config.yaml
n_layer: 8
d_model: 448
n_experts: 40
experts_per_token: 8
d_expert: 128
d_shared_expert: 128
activation: "gelu"
moe_layers: [1, 2, 3, 4, 5, 6, 7]
router_score: "softmax"
normalize_top_k: true
routed_scale: 1.0
balance_loss: 0.0196
balance_bias: false
router_z_loss: 0.001
init_std_router: 0.00664
lr_router: 0.000879
vocab_size: 31118
norm: "rmsnorm"
norm_eps: 1e-05
tie_embeddings: false
optimizer: "soap_variant"
lr: 0.00191
beta1: 0.95
beta2: 0.98
batch_tokens: [32768, 65536, 131072]
seq_len: 1024
train_tokens: 338700000
steps: 4464
dataset: "wikipedia_en"
Below are experts of layer 4 (counted from 0) of a mixture-of-experts language model. Rows are named router (the router's row for the expert), down (a neuron's output weights, with its number) and show model dimensions 0-63. Each number is 128 + 32 x the weight over its row's rms, rounded and kept within 0 to 255.
After each expert's rows: "comes before" lists some tokens at least twice as common just after its tokens as in all text. This comes from a sample of Wikipedia text that the model never trained on. Tokens count by the router's weight.

# expert 24
router [ 99  81 171 118 110 124 131 139 107 158 105  83 193 156 137 149 105 187  84 107  51 139 156 130  55 116 121  62  96 166 126 117 121 140  96 118 126 127 174  96 128 130 143 135 157 146 168 112 145 149 118 150 106  39 105  68 207 117 118 149 168 102  71 120]
down0 [102 151 142 125 202 145  96 123 159 130  94 144 169 101  91 131 214 129 128 206 130  70 117  96 132 151 175 116 136 116 111 122 108 164 153  88 132  36  82 142 124 146 155 150 160  88 120 131  93 146 129 151 110 148 134 113 101 118 174 135 128 151  61 189]
down1 [172 172  85  85 168  64 140 167 153  84 133 189  93 132 136 149 115  82 176 146 134 163 144 106 133 165 133 152 122 174 161 144 128 136 113 117 120 118 109  79  68 177 154 126 178  85 127 118 152 109 134 155 137 114 146 134 181 141 110 119 202  95 131 116]
down2 [171 144 176  97  86 113 125 134 146  98  80 143  69 138 197  80 134 205 138 176  46 121 158 155 131 154 141 101 144 142 133 132 176 114  79 142 136 129 142 154 167 167  93 139 118 106 159 109 129 124 145 114 123 124 134 120 139 153 141 137 104 108  95 118]
down3 [119 141 120  91 122 111 126 124 133 104 156  82 152 160 167 123  84 142 152 139 117  53 112 132 109 107 149 145  87 127 176 179 138 108 113 107 174 119 175  92  83 180 156 196 129 119 167  81 184 135 129 106 127 150 123 141 135 121 164  93 115  88 159 154]
down4 [119 159  91 123 172  92 218 143  67 175 124 130 143 145 119  89 137 180 179 131 128  84 124 116 143 163 130 108 171 131  92 140 118 127 177 140  93 165 113 208  67 103 154  75 115 169  85 145 139 147 169 152  76 120 167  85 114 121 165  74 179 187 116 110]
down5 [142  77 128  48 116 148 150 186  99 119 184 107 150 103 101 113 157 178  66  77 113 129  93 156 144 124  92 182 187 197 127  88 151 132 147 193  36 177 150 136  92 130 189 127 106 142  87  72  75 156 139 189 145 140 138 137 142 166 109 104  74 161 106 112]
down6 [107 123 172 151 168 104 175 138 121   6 145 128 145  88  93 128 130 120 151 106 149  64 112 116 120  98 138 130 112 183 184  66 152  97 152  77  95 115  72 130 134 140 184 150 116 176 137 170  77 132 156 106 128 139  66 148 137 128 108 120 186 141  94  90]
comes before: " |", "==", ":", " ==", ";", "==="

# expert 28
router [102 133 157 123 107 126 142 132 100 153 134 136 192  78 113 136 117 111 133  99 105  74 174 123 115 130 120  81 169 175 103 127  69 189 118 115  72 136 187 137 138 103 128 110  79 185 152 103 143 105 128 136  89 145 108 191 167  79  67 143 176  86  94 178]
down0 [181 160  83 158  77 188 168 119 127  90 109 162  91 197 131 196  81 128 153 144 145  92  87 127 156  89 125  72 190 107 154 105 132 175  90 141  71  97  96 176 132 204  87 112 145 140 134  96 197 137 120 109 107 133 179 134 121 140 125 109 151  92  93 170]
down1 [118 143  91 122 139 127 145  33 101  93 122 141 149 126  73 133 109 151 100  96 118 132 121  50 142 149 182  88 152 115 115 119  87 105 119 114 141 190 101 144 134  93 114 100 136 163 217  88 158 124 193 101 150 128 150 137 133  97 112 141 147  65 135  97]
down2 [145 124 136 101 161 113 119  92 112 120 170 205 138  85 126 152 148  89 194 144 132  94 167  94 128 183  66 120  93 101 155 136 154 170 112 136 121 113 179 126  78  89 178 170  86  99 118 102 131 170 116  72 134 138 102 158 148 132 132 152 121  97 140 120]
down3 [112 144 122  70  60 173 137 136 114 219  92  85 143 131 177 135 163 179  59 111 149 172  64 129 163 157  53 133  88 163  83  97 106 109 111 169 148  86 125 121 121  92 120 131 121  83 135 154  87 127 167  92 119 119 181  91 121 124 109  82 167 121  99 147]
down4 [154 144 204 104 156 114  83 155 148 130  75 109 124 172 134 130 105 121 141  97 101 115 108  79 129 127 106 102 149 117  97 146 161 174 130 124 172 125 199 115 195 171 206 134 116 164 138 130 126 113  87  89 143 130 131 145 194 133 128  42 121 136 117 100]
down5 [106 131 137 142 116  67  96 132 115 111 108 115 123 105 168 125 129 120 126 126 146  94 124 166 139 143 137 154 174 138 133 122 129 109  99 127 124 155 122  82  97 107 153  98 125 130 133 151  61 122  93 108 144 165  87  69 131 123 152 160 144 104  59  80]
down6 [ 71 135 103 126 135 138 109 168 101 121 113 142 124 114  90 164 145 169  54 115 118 108 129 137 136 124 132 149  82 179 135 129 166 185 151 171  95 114 138 184 114 164  84 114  61 131 210 105 117 143 137 127  96 177 191  90 142 140 149 195 164 107 168 150]
comes before: " |", ":", ";", ")", "–", " medal"

# expert 31
router [ 97 156 155 145  76 113 145  68 106 139  94 133 174 132 156 116 193 133 119 122 146 143 162 172 110 109 148  73 132 148 102 123 120 168 132 111 125 159 171 122 164 128  79  74 159 152 171 118 103 101 163 149  90 165 133  83  67 148 109 130 155 142 132 110]
down0 [ 68 227 111 139 156 163 145 107 116 101 112 164 104 110 157 184 120 127 125 134 121 107 163 193  90 167 169 142  91 164 146 140  64 126 125 113 165 112 158 100 142 149 119 114 175 117  94 122  69 145 123 124 137 146 153 123 107 154 168 144 126 198  88 114]
down1 [107 221 102  89 167 225 109  96 107 117  99 195 127 145 167 159 112 100 152 178  47 140 126 159 147 122  67  93  91 113 141 173 113 108 122 133  67 146 121 126 150 122 160 163 132 166 157 156 166 131  64 149 114  97 146 125 129  97 105 168 137 154 113  81]
down2 [ 58 221 156 135 199 143 136 125 139 131 111 126 138 138 133 103 114 131 113 104 153 193 125 111 185 130 120 120 104 170  58  95 127  63 146 161 105 100 156  60 137 158 147  97 156  71 109 132 141 116 155 140 114 108  91 178  77 115 120  64 108 109 153 159]
down3 [ 57 132 108  80  88 105 137 174 127 146 122 159 101  96 130  89  77 160 140  82  81  74 132 130 114 112  97 104  78 142  96 120 117  88  94  99 147 179  81 183 132 128 120 160 151 128  82 165  94 148  96  98 132 168 117  65  90 129 133 124  97  99  90 104]
down4 [ 90 223 125  67 222 202 160 124 128 109  98 119 134 106 110 110 144 167 161  72 113 158 201 144 151 122 124  99 137 105 156 155 125 162 141 116 137 103 137 115  76 120  66 137 107 137 146 145 166  94 125 140 148 151 101 165 106 161 122 101 184 196 142 124]
down5 [ 70 187 134 128 159 113 142 119 134 124  64 132 149 145 168  88 158  98  86 171 112 113 117 108 141 218 164  78 173 122 107  75 108 152 138 170 170 131 142 142 153 101 133  78 132 147 152 114 122 165 117 140 163 125 120 107 125 167 113 147  99 130 110 158]
down6 [153 113 194 115 136 140 114 164 120  91 125 108 100 116 116 176 178  94 152 120 106 108 119  87 143  92 143 106 119 157 113 139 152  73 189 140 152 168 130 119 179 131 128 101 161 170 205 139 151  90 156 188 104 144 137 117 121 180 124  86 106 153 177 153]
comes before: " the", " ", " a", " his", " New", " United"

# expert 3
router [124  69 101  88 110  78 144 120 119 169 119 150 158 209 121 181 103 128 114 114 130  91 117 149 131  99 173 159 107 124  72 105 115 160 132 141 115 139  94 130 118 129 114 114 133 143 106 112  97  89 116 136  79 122 160 156 112 103  75 129 142  72 123 153]
down0 [ 37 174 141 145 103 176 116 197 115  81 207 112 166 174 132  93 184 159 147 127 143 104 110 146 124 116 150 183 130 151 178 103 176  92 107 166  89 165 115 163  91 119 104 166 115 165  81 112  80 123 127 125 173 154 115  57 118 142 126  92  92 238 154 130]
down1 [176 166 129 135  92 176 130  74 125 116 157 219 124 140  95 150 133  66 122 136 168 148 115 121 110 109  80  99 131 142  63 105  80 168 173 105  86  73  66 185 118 175 146 106 131 130 114 124 116 142 197 176  92 125 133 187 137 155 164 164 167 147 130 103]
down2 [115 192 118 121 175 176 153  98 141  71 107 249 127 154 145 113 115  89 137 111 177  96 198 138 148 173 130 163 154 110 105 165  95 114  94 124 126 117 155 108 113  95 168 113 117 117 160 127 160  68 174 106 167 117 154 142 153 135 170 119 117  93 113 118]
down3 [174  83 145 159 127 182 154 167 137 108 101 131 158 123  71 140 112 157 129 147 159  89 142 105 171 151  74  85  93 101 153 113 171 131 147 125 135 151 151 145 157 161  76  90 128 106  88  96 113 193 111 159 148 142 103 143  99  86 126 118 152  95  80  95]
down4 [184 181  91 124 144 150  40 160 198 142 144 193 175 116 126 159 166  93 100 195 138 162  74 171 131 129  82 129 109  93 111  86 169 156 111 106 184  97  98 125 153  80 112  89 135 105 152 168 108 118 123  82  56 110  91 107 119 137 100 122 165 152  99 174]
down5 [ 62 150  99 101 184 133  79 144 127 122 128 119 125 124 137  87 132 138 182 142 121 164 148  54 116  98  95 112  87 132 155 157  92 109 153 155 109 109 112 176 164  80 125 179 229 171 155  61 163 146 110  88 108 109 151 179 127 108 132 157 131 166 175 163]
down6 [139 168 115 195 112  91 152 156 129  87 129 197 115 148 126  54 101 153 101 172 148 145 116  84 167 111 134 117 106 116 128 119 128 145 213 108  92 122 111 157  92 146  78 147 148 124  80  99 202 139  99 130 156 146 141 183 135  84 162 143 120 108 139 110]
comes before: "0", "9", "1", ".", " |", "2"

# expert 9
router [146 165 190 105 150 124 129 111 116 179 108  93 143 153 127 171 204 118  67  89 125 132 160 185  79 131  97 134 168 105  82 111 161 144 104 139 145 181 194 116 161  74  78  63 181 152 144 135 148 109 182 136 154 112 177 102 100 142  85 113 152 140 130 146]
down0 [135 168  80 161 117 164  94 123  70 148 119 132 146 117  66 144 101 132  96  91  91 148 127 132 109 142 143 131  74 113  95 152 147 178  98 166  81  97 140 105 100 123  96 157 154 103 184 157 104 110 164  56 170 187  87  84 140 143 132 190  73 111 157 194]
down1 [126 198 153 108  94 172 174 126 146 104  66 114 123 116 198  67 110 104 117  68 131  77 140 122 111 131 116 121  94 124 146 138  29 124 114 147 157 172 140 153  87 128  76 122 101 181 155 131 108 148 115 132 121  88 132 122 102  98 138 152  99 160 158 104]
down2 [155 104 154 176  89 178 133 131 146 156  85 115 173 125 175 142 118 115  61 127 126 118  86 116 132 140 133 118 148 112 132 125 111 124 162  94 142 101 171 141 110 117 120 159 141 139 117 161 115 144 118 137 116 123 116 133 127 173 126 122 108 112  45 193]
down3 [ 63 140 114 140 138 126  63 106 167 130 107 127 113 115  93 128 105  50 108 139 151 131 161 135 114  86 102  81 134  76 168 139 148 102 136 153 176 107 129 107 111 147 131 135 132 102 154 118 188 169 112 107 156 126 143 118 115 113 119 108 125 162 164  67]
down4 [ 90 109 132 149  88 186 115 108 142 121 242 111 124  72  98 173 148 100 148 121  67 187 162 106  89 177 185 133 138  65 141 141 192 117  50 113 132 170 107 113  90 116 155 140 118 161  52 115  98 164 149 172 158 115 125  96  86 102 124 124 166  94 124  88]
down5 [109  91 114 166 128 154  95 105 151  80 208  70 176  84  50 182 129 132  86 141 128 152 148 102  81  56 133 139 119 129  95  92 149 128 121 142 155 155 116 131  76 102  95 186 139 140 148 147 153 126 116 109 152  94 174 135 130 158  91 140 143 153 136 141]
down6 [105 210 131 124  67 138  93 172  84 150 128 106 164 140 153 134  71  87 156 103  95 170 142 127 159 168 182 112 172  92 143 131  88 137 137 137 132 148 127 125  99 183 127  92 133 105 104 113 120 144 118 156 130 158 133 149 140 131  91  89 135 134  96 118]
comes before: " the", " a", " \"", " his", " The", " he"

# expert 22
router [123 147 145 123 136 131 144  75 123 178 103  96 201 121 124 135  82 124 153 109 107  99 165 159 130 127 103  70 123 157 108  76 143 169  77 179 118 170 141 119 151  95  94 167  65 136 113 123 198 105 109 170 132 108  87  55 111 142 106 138 166 105  93 168]
down0 [150 147 120  90 120 159 119 113 165 129 139 115  73  75 153 131  76  97  78 122 161 102 107 155 197 167 122 154  94 113 134 100 108 100 126 184  60  97  93 172 143 116  99  97 194  99 147 125 105 126 105 131 133 133 183  93  75 107 150 106 130 100 105 149]
down1 [157 155 158 127 104 114 132 121 120 126  92 104 134 149 201 190  84 120  93 129 110 133 112 114  55 156 126 137 139 117 113 103 155 115 180 126 168  79 198 135  83 108  94  82 164 115 129  96 126 126 107  84  78 141 105 139  67 166 124  80 129 120 137 196]
down2 [155  88  78 145 104 142 116 152 184 118 138 105 132 125 131 119 139 139 143 108 157 172 192 195 119  88 150  95 133 148  91 133 113 129 190 106 133 154 135 121 117 199 138 114 137 125 151 112 163 161  60  82 108 109 114 116 153 141 160  61 120  93 144  94]
down3 [107 159 131 110  67 148  81 156 177 121 108 175 149 101 140 124 135 141 153  77 145  77 158 131 143 154 126 116  87 167 132 135 137 106  77 106 124 165 170 116  82 106 172 172 119  86  95 127 139  59 111 161 125 144  99 117 165 122  75 117  80  92 148 126]
down4 [142  74 135  96 108 167 102  97 133 120 134 138 181 168  96 149 128 117  71 110 104 188 181 142 136 102 127  91  24 119 128 151  82 154 104 132 152  96  78 152  62 178 157 171  90 110 141 153 143 127 142 108  71 138 100 141 126 155 135 163 143 104 138 123]
down5 [118 112 148  86 100 111  96 126 118 161 146 101 128 168 172 170  95 149 108 118 132 144 154 128 129 152  75 136 133 178  76 126 161 128 111 186  82 169 171 113  97 143  99  97  92 129  90 115 128 142  99 116 123 102 122 126  57 166 123 153 122 160 140 102]
down6 [189 144 131 110 157 119 173 149 130 143 106 110 137 103 128 124 101 128 111 107  95 139  70  97 107  78 125 102 148 109 104  94  76  88 146  78 146 137 172  96 155 189 100 135 160 122 103 130 161 150 157 116 115 157  91 190  68 174 118 107 111 175 175 122]
comes before: " ", " and", " The", " which", " but", " \""

# expert 14
router [ 90 122 133  90 139 112 155 135 104 116 122 131 133 187 135 161 147  94 201 125  81  82 151 177  98 146 113 150 153 138 123 118 246 135 100 138  78 157 111 180 160 105 129  95 137 112 185  93 167  68 138 157 108 137 188 109 160 114 150 176 154 130 153  93]
down0 [169 155 139 115  48 163  70  56 149 102 173 115  93  92 173  92  95 159 128 100 120 122 139 146  76  48 119 142 143 144 127 118  92 171  95 156 141 131 123  45 103 134 110 146 129 149 160 142 161 152 126 124 169  95 146  85  55 101 119  59 142  95  88 216]
down1 [171 167  87 153 136 108  72  90 180  61 127 168  97 136 106 168 133 196 149  89 161 117 147 144 128 144  51 123 146 121 181 122  97 172 152 119 157 155  75 114 118 180 116 124 119 149 118  97 106 118 184 117 208 120 159 142 115 100 104 117 184 168  99 154]
down2 [ 75 165 138 144 175  82 118  79 187  75 115 146  94  91 113  95 125 126 189 126 174 156 162 206  93 161 127 161  84 100  90 123 125 111 190  75 186 132 104 151 114 163 104 135 121 121 171 102 122 134 146 171 129  54 115 152 129 148 135 164 128 135 114 141]
down3 [113 185 113 109 131  85 118 132  79  95 115  67 101 120  74 120  77  90  86  72 132 104 125 121  93 128 140 187 154 109 118  75 142 132 139 106 164 163  94 150 131  95 173 104 167  92 151 112 126 136 162  87 147  98 182 100  79 152 157 141 159  99 110 120]
down4 [129 125 170 149 145 168 127 109 185 109 137 137 109 115 110 157  93 148 138 137 112  92 167 122 162  74  63  97  98 138 127  91 162 148  92 154 143 159 206 151 139 120 104 113 127 173  58 159 163 138  55  71 191 127  62 133 127 180 117  70 132 161 149 144]
down5 [121 118 163 123 196 179 117 119 124 153 105 190 181 149 138 123 100  82 129 157 163 134  89 110 136 117 143 199 110 109 164 111 159 124 121 171 199  82 181 100 117  66 122  89 151  81 127 141 132 107 124 152 114 155 128 120 136 131 110 119 129  99 168 140]
down6 [109 117  89 169 118  94  73 134 111  99 152 132  79  92 154 132 150 199 110 122 163 137 103 113 148  55 100  94  62  95 149  91 115 192 154  68 152 175 106 120 124 130 126 133 107 155 131 139  46 138 116 112  69 137 110  94  93  77 154 104 126 115 125 108]
comes before: " ", "s", "N", ")", "W", "–"

# expert 21
router [ 94 159 214 114 108  72 128 124 125 118 122 122 194 133 151  98 119 123 129  88 103  94 143 111 113 127 175  68 148 124  74 114 100 181  92 126 171 135 157 164 158 117  91 125  76 162 157  85 160 129 177 168 115  81 140  67 153 161  90 177 150 115 116 169]
down0 [127 193 121 117 162 111 173 157  90 129 139 172 150 134 114 102 112 111  76 132 127 108 123 127 150 148 172 120 138  86 176  46 135 138 255 100  72  61 166  63 106 142 123 105 139 144 158 100 156 132 150 120 130 111 173  95 163 131 186  99 134 149  84  93]
down1 [ 96  91 158 115  85  52 122  70 139  62  93 174 115 109 109 144 113 124 107 190 138  33 188 130 105 126  90 131 128  67  90 126  89 166 150  81 122 113 200 106 138 146 137 189 173 177 188 205 111  56 141 153 173 120 116  94 111 177 153 142  96 219 132 146]
down2 [ 74 160  98 126 130  74 126 105  86 127 145 154 135 109 159 123  83 129  63 158 129 148 133 147 114 126 105  60 132 170 135 173  93 111 170 122 102  92 120 105 147 144 103 123 103 188 123 123 112 101  28  47 153 140 118  87 144 133 114 116 139 142 129  65]
down3 [150 110 145  95 140 136 120 116  85 185 108 167 117 111 117  98 160 106 144 107 119  88 129 142 182 149  91 177 144 141 119 108 158 146 151 111  99  93 165 143 144 142 130 172 175 131 115 166 136 140 108 191 125 148  93 127  90 125 128 164 116 128 132 148]
down4 [199 119 184 149  87  78 176 140 112 145 169  47 156 103 103 100 183 140 150 125 108 126  79 145  84  56  91 133  95 160 195 147 102 154  96  72  80 113  81 127 159 158 104 120 163  92 170 167  70  89 106  80 189 107 135  73  86  94 167  93  88 168 183 173]
down5 [153  58 103 119 138 178 110 136 128  77 182 217 119 199 164 119 121 163  66 116  86 103  75 125 126 139 143 136 126 105 169 119 163 127 184 109 111 102 141 154  78 134 104 169 130 129 140 147 139 138  48 107 145 114 162 134 117 166  92  97 102 125 105 162]
down6 [173 177 154 148 131 109 190 110 140 139 133 150 133 178 133  97 150 121 140 114 124 123 135 150 124 166 157 156  59  93 164 127 166  72 100 145  65  90 137 101 128 163 136 130 202 107  84 148  71  88 165 123 164 122 130 172 122 155 172 114 116 130 119 136]
comes before: "9", "0", "1", "2", "8", "7"

# expert 10
router [123 143 119 104 124 117 163  68 114 121 103 114 114 176 184 161 131 205 111 109 129  95 123 128 142 153 168 124 153 151  63 113 139  85  77 153 204 125 152 169 114 124 157 155 102 155 171  93 111 125 145 127 105 151 123  78 102  48  75 141 141  65 103  75]
down0 [107 171 137 119 107 165 151 155 157 109 117 114  95 151 132 156 178 134 106 145 122 248 181  79 109 116 103 155 127 142 124 182 186 127 125 147 112  96 146  84 114 116 149 177 162 100 125 142 109 127 115 111 146  75 109 131 150 111 148  89 134 136 147 136]
down1 [136 140 140 151 103 144  80 146 167 163 117 164 130 151 142 165 147 176 138 144 148 137 134  92 131  96 141 154  71 207 107 126 211  98  92 115 124 158 125 172 116 162  76  98 185  94  99  92  89 192 183 134 100  68 164 127 166 136  73 113 131  66 172 126]
down2 [ 89 180 122 104 150  74  79 121 134 118 114  92 105 124 142 127 140 166  92 126 139 154 129 133 117 211 167 122 107 118 141 161 156 150 157 129 125  88 133 150 148 106 117 115 144  98  83 118 162 122 154 104 119 125 183 136 115 180 124 126 146 167 156 133]
down3 [153  96 158  63 167 127 133 181 141 153  66 153 171 167 106 108  76  92  51 111  93 146 132 111  94 107 133 129 135 114 106 161 124 115 167 172  42 118  65 168 103 100 140 131 102 131 152 169 108 163 102 180 104 177 139  91  67  95 129 129 106 101 160 156]
down4 [117  46 150 190 140 107 134 199  66  96 162  94 171 133 148 124 160 156 110 113 128 100 134 144  93 117 149 134 141 107 106 173 135 117 123 199 161 129 130 173 148 133 117  98  60 123 133 104  51 161 167 132 171 134 174 108 130 112 143 220 129 118 142  70]
down5 [116 124 145 153 174 124  56 162 150  55 106 146  91 150  71 180 120 133 134 100 200 132 162 145 179 129 109  88 169  95  98 103 140 131 183 115 150 128 122 162 136 185  79 174 173  94 142 135 171 127 161 163 113 143  88 104  94 133 128 100 127 154 141 169]
down6 [ 33 142 155 112 139 115 153  93 154 103 153 176 156 108 110  95  97  24 154 155 102 113  91 113 136 144 163 119  70 118 144 145  65 147 116 183 106 109  92 159 106  96 124  69 145 171 118 138  98  93 125 122 116 123 171 149 165  95 157 141  79 140 155 124]
comes before: "==", "The", "\n", "1", "===", "2"

# expert 2
router [ 61 167 116  92 153 107 164 106  94  73  47 164 158 210 140 107 117 181 135 127  84 103 159 104 133 136 202  70 147 201 108 129 145 149 131 121 175 129 157 129 118 132  81 121 129 139 151 132 128 159 200 140  69  86 162 109 145 100 110 196 159  94 108 114]
down0 [216 155 167  41 125 109 117 137 114 196 152  90  85 144 161 139 127 116  87 129 131  87  83 131  92  77  73 108 132 121 117 183 161 109  72 120 122 108 127 174 143 119 133 120 136 154  54 135  99  90 193 140  85 123  94  96 121 144 118 137 141 101 156 148]
down1 [172 145 160 123 160 128 147  79 150 127  66 115 103 134 122 141 136  75 135 111 120 168 119 186  97 189  83 141 162 109  89 105 142 109 164 109 118 139 166 190 137  54  87 210 170 177 119 143 190 144  85  93 102  76 113 175 117 122  96 153 132 133 135 140]
down2 [110 114 110 129 157 171  84 154 114 168  90  79 122 102 138  92 105 125  63  73 130 137 129  86 203 171 154 116 178  40 151 125 103 162  91  89 118 140 134 110 168 188 134 131 148 158 140 150  86 136 140 140 129 143 153 189 127 137  92 102 176  92 104  98]
down3 [145 117 150 122 118 133 113 146 180 111 121  85 137 140 167 134  75  43 127 122 146  53 152 102 124 128 128 190 110 151  91 151 120 143 145 127  98  91 153 168 109 137 117 176 122 130 136 119 125 103 126 153 100 110 114 115  84 103 155 116 135 147 137 150]
down4 [163  84 160 117 122 183  79 102 112 130 161 130  82 115 208 150  68 117  87 188 154 132 119  50 133  59 169 124  98  70 106 113 122 140 200 176 117 101 113 105 130 159 181 130 114 158  85 161  87 114  90 100  92 119 156 125 119 135 143 184 128 130 156  78]
down5 [ 93 169 211 121 191 111 183  78 115 165 124 156 162 165 135  99 144 107 165 101 152 129 137 134 135 119 118 148 114 125 124 119 161 158 174 102  82 120 128 142 163 118 166 133  98 132 123 139 106 102 135 122  87  79 106 114 155 163 150 127 182 173 146  82]
down6 [174 162 142  89 186 164 136 142 159 106 172 135 130  94 136 121 190  59 127  96 186 119 184 139  89 133 172 108  74 164  82 111 135 148 163 179 107  84 155 130 123 122 159  69 129  97  82 105 119 142 107 105 141 157 156 135 116 103 126 133  92 104 117 133]
comes before: "0", "2", "9", "8", "7", "6"

# expert 38
router [107 141 182  56 135 107 130  81 103 115 119 142 151  94 143 126 127 152 167 123  91  85 157 146 101  97 182 133 128 179 125 130 208 124 130 119  86 125 128 156 118 143 134 136 182 143 131  73 175 111  94 172  74   1 155 185 131 110  75 120 198 141 106 127]
down0 [118 141 165 137 167 155  74  80 132  99 111 164 142 169  83  93 126 101 226 121 143 111 129 180 117 124 138  95 162 143  74 114 208 123  88 105 105 117 158 121 118 114  93 148 117 120 137 138 135 135 124  93 156  97 103 152 107 143 154 148 113 124 103 144]
down1 [117 156  62  99  66  86 175 113 118 132 161 147  57 143  96 101 146 164 122 126 119  61 108 113 156  97 112 163  85 146 130 192  80 150  66 186  83 182 174 173 122 129 115  72 106 117 109 179 118 147 138  95 228 153 120 105 148 102 116  87 130 130 164 131]
down2 [133 175 152 166  99 171  65 137  66 112 135 119 117 139 147 147 108 137 142 112 104 119 156 105 114 147 127 127 113 118  80 143 153 164 119  99 165 151 126 101 115 106 164 127 156 119  84 143 123 147 109 109  92 204 181 113 156 103 145 149  98 177 127 112]
down3 [ 73 121 102 144 132 103 162 176 108 132 145 140  77 173  90 140 119 118 125 148  94 184 151  86 158 155 168  96 198 150 149 133 151 102 178 112 133 128 119  75 126 111 145  72 114 126 166  91 100 122  77 176 132 156 167 135  96 134 155 147 104 121  96 154]
down4 [182 136 172 111 115 126 163 138 159 203 151 104 226 143 109 136 125 125 143  96 129 129 101 157 151  86 135  89 106 104 166 176 130 127 199  95 124 108 142 123 147 114 126  46 123 104 127  36 114 178 123 116 119 102 150 131  80 161 125 127 112 112 110 143]
down5 [116 117  93 132  69 143 156 130 133 114 143 148 132  77 112  96  85  74 106  83  95  71 135 117  99  83 153  91 121 118 144  66 189 142  78 111 109 141 114  76 124 142 101  96 160 173 197 144 112  94  95 135  95 107 142 102 193 152 107 162  70 137  47 115]
down6 [141 107 129  98 127 209 122 117 144  77 145 205 144  77 144  86 100 114 119 142 136  57 104 124 136 107 130 119  75  79 113 138  65 135 169 174 124 134 150 102 101 201 129 115 143  85 147 174 164 105 171 171 154 133 104 163 123 184  84 148 110 159  90  99]
comes before: "1", "2", "0", "3", "4", "5"

# expert 4
router [121 132 191  72 188 112 159  91 108  77 116 141 140 137 161 131 122 124 134 131  59 122 155 121 130 118 116  75 122 149  79  87 141 179  51 210 129 148 118 190 148 116 137 185 100 202 131 106 123  67  75 146 132 143 118  56 111 141 138 136 166 123 104 125]
down0 [197  42 130  82 125  93 170 129 105 115  75 156  97 168 154 129 100 138  80 106 207 117 150 146  92 113 150 139  46  87 117 105 148 164 136 191 165 143 166  96 135 119 117 170  86  99 149 148 184 179 126 148  97 105 118 156 128 136 108  97 104 124  88  75]
down1 [101  89 160  96 172 132 155 131 160 144 126 103 147 136 101 117  94 124 129 130  94  88 152 111 156 116 158  78 120 161  84  88 166 115  98 106 120 132  98 129 133  97  83 113 116 152  85 125 113 119  92 142  93 202 188 138  62 131 153 131  73 149 156 181]
down2 [115 146 149  95 161 173  77 113 158  62 113 135 128 167 125 121 145 156  91 104 188 169 111 120 153 168 154  92 134 109 126 134 117 159 113 162 154 106 151 126 150 171 124  96 165  74 104 143 112 140 110 114 118 101 168 169  70 150 103 122 137 144 141 177]
down3 [103 116 109 104 136  93 106  85 161 154 142 164 102 146 125 127 123 140 157 158 155  80 158 106 104  86 140 143  87 160 112 109 148 144 104 141 118 113 170  91 126  84 114 198 121 139 209 156 111 136  60 137 119 130 143 107 169  77 114  93 135  64 164 133]
down4 [ 83 232 182 129 100 111 137 110 145 168 170 152 182 156  92 155 125 163 128 134 101 190 137  98 140 163 129 120 166 160 168 144 184 121  57 146 134 107 131 121 127 169 158 126  88 146 116 146 165 125 155 161 180  78 143 131 121  76 105 138  94 130 128 151]
down5 [ 92 140 123 105  86  64 113  61 131 138  87  58 129 131 136 167 160 108 129 123 152 144 142 187 167 178 139  99  99 134 115 103 124 123 184 176 147 153 167  84  93 100  94 126 153  73 129  64 115 154 110 118 155 147  91 151 108 158 130 156 128 129 115 139]
down6 [ 80 161  96 133 197 145 150 117 182 127 138 102 206 189 113 161 147  65 125 125 110 155 111 163 105 132 149  53 179  97 133 118 161 140 139 183 132 154 157 105 120 131  89  72 107 105  99 135 165  98 119 164  84 139 126 125 114  64 125 169 189 118  40 173]
comes before: "\n", "-", "|", " The", " In", " He"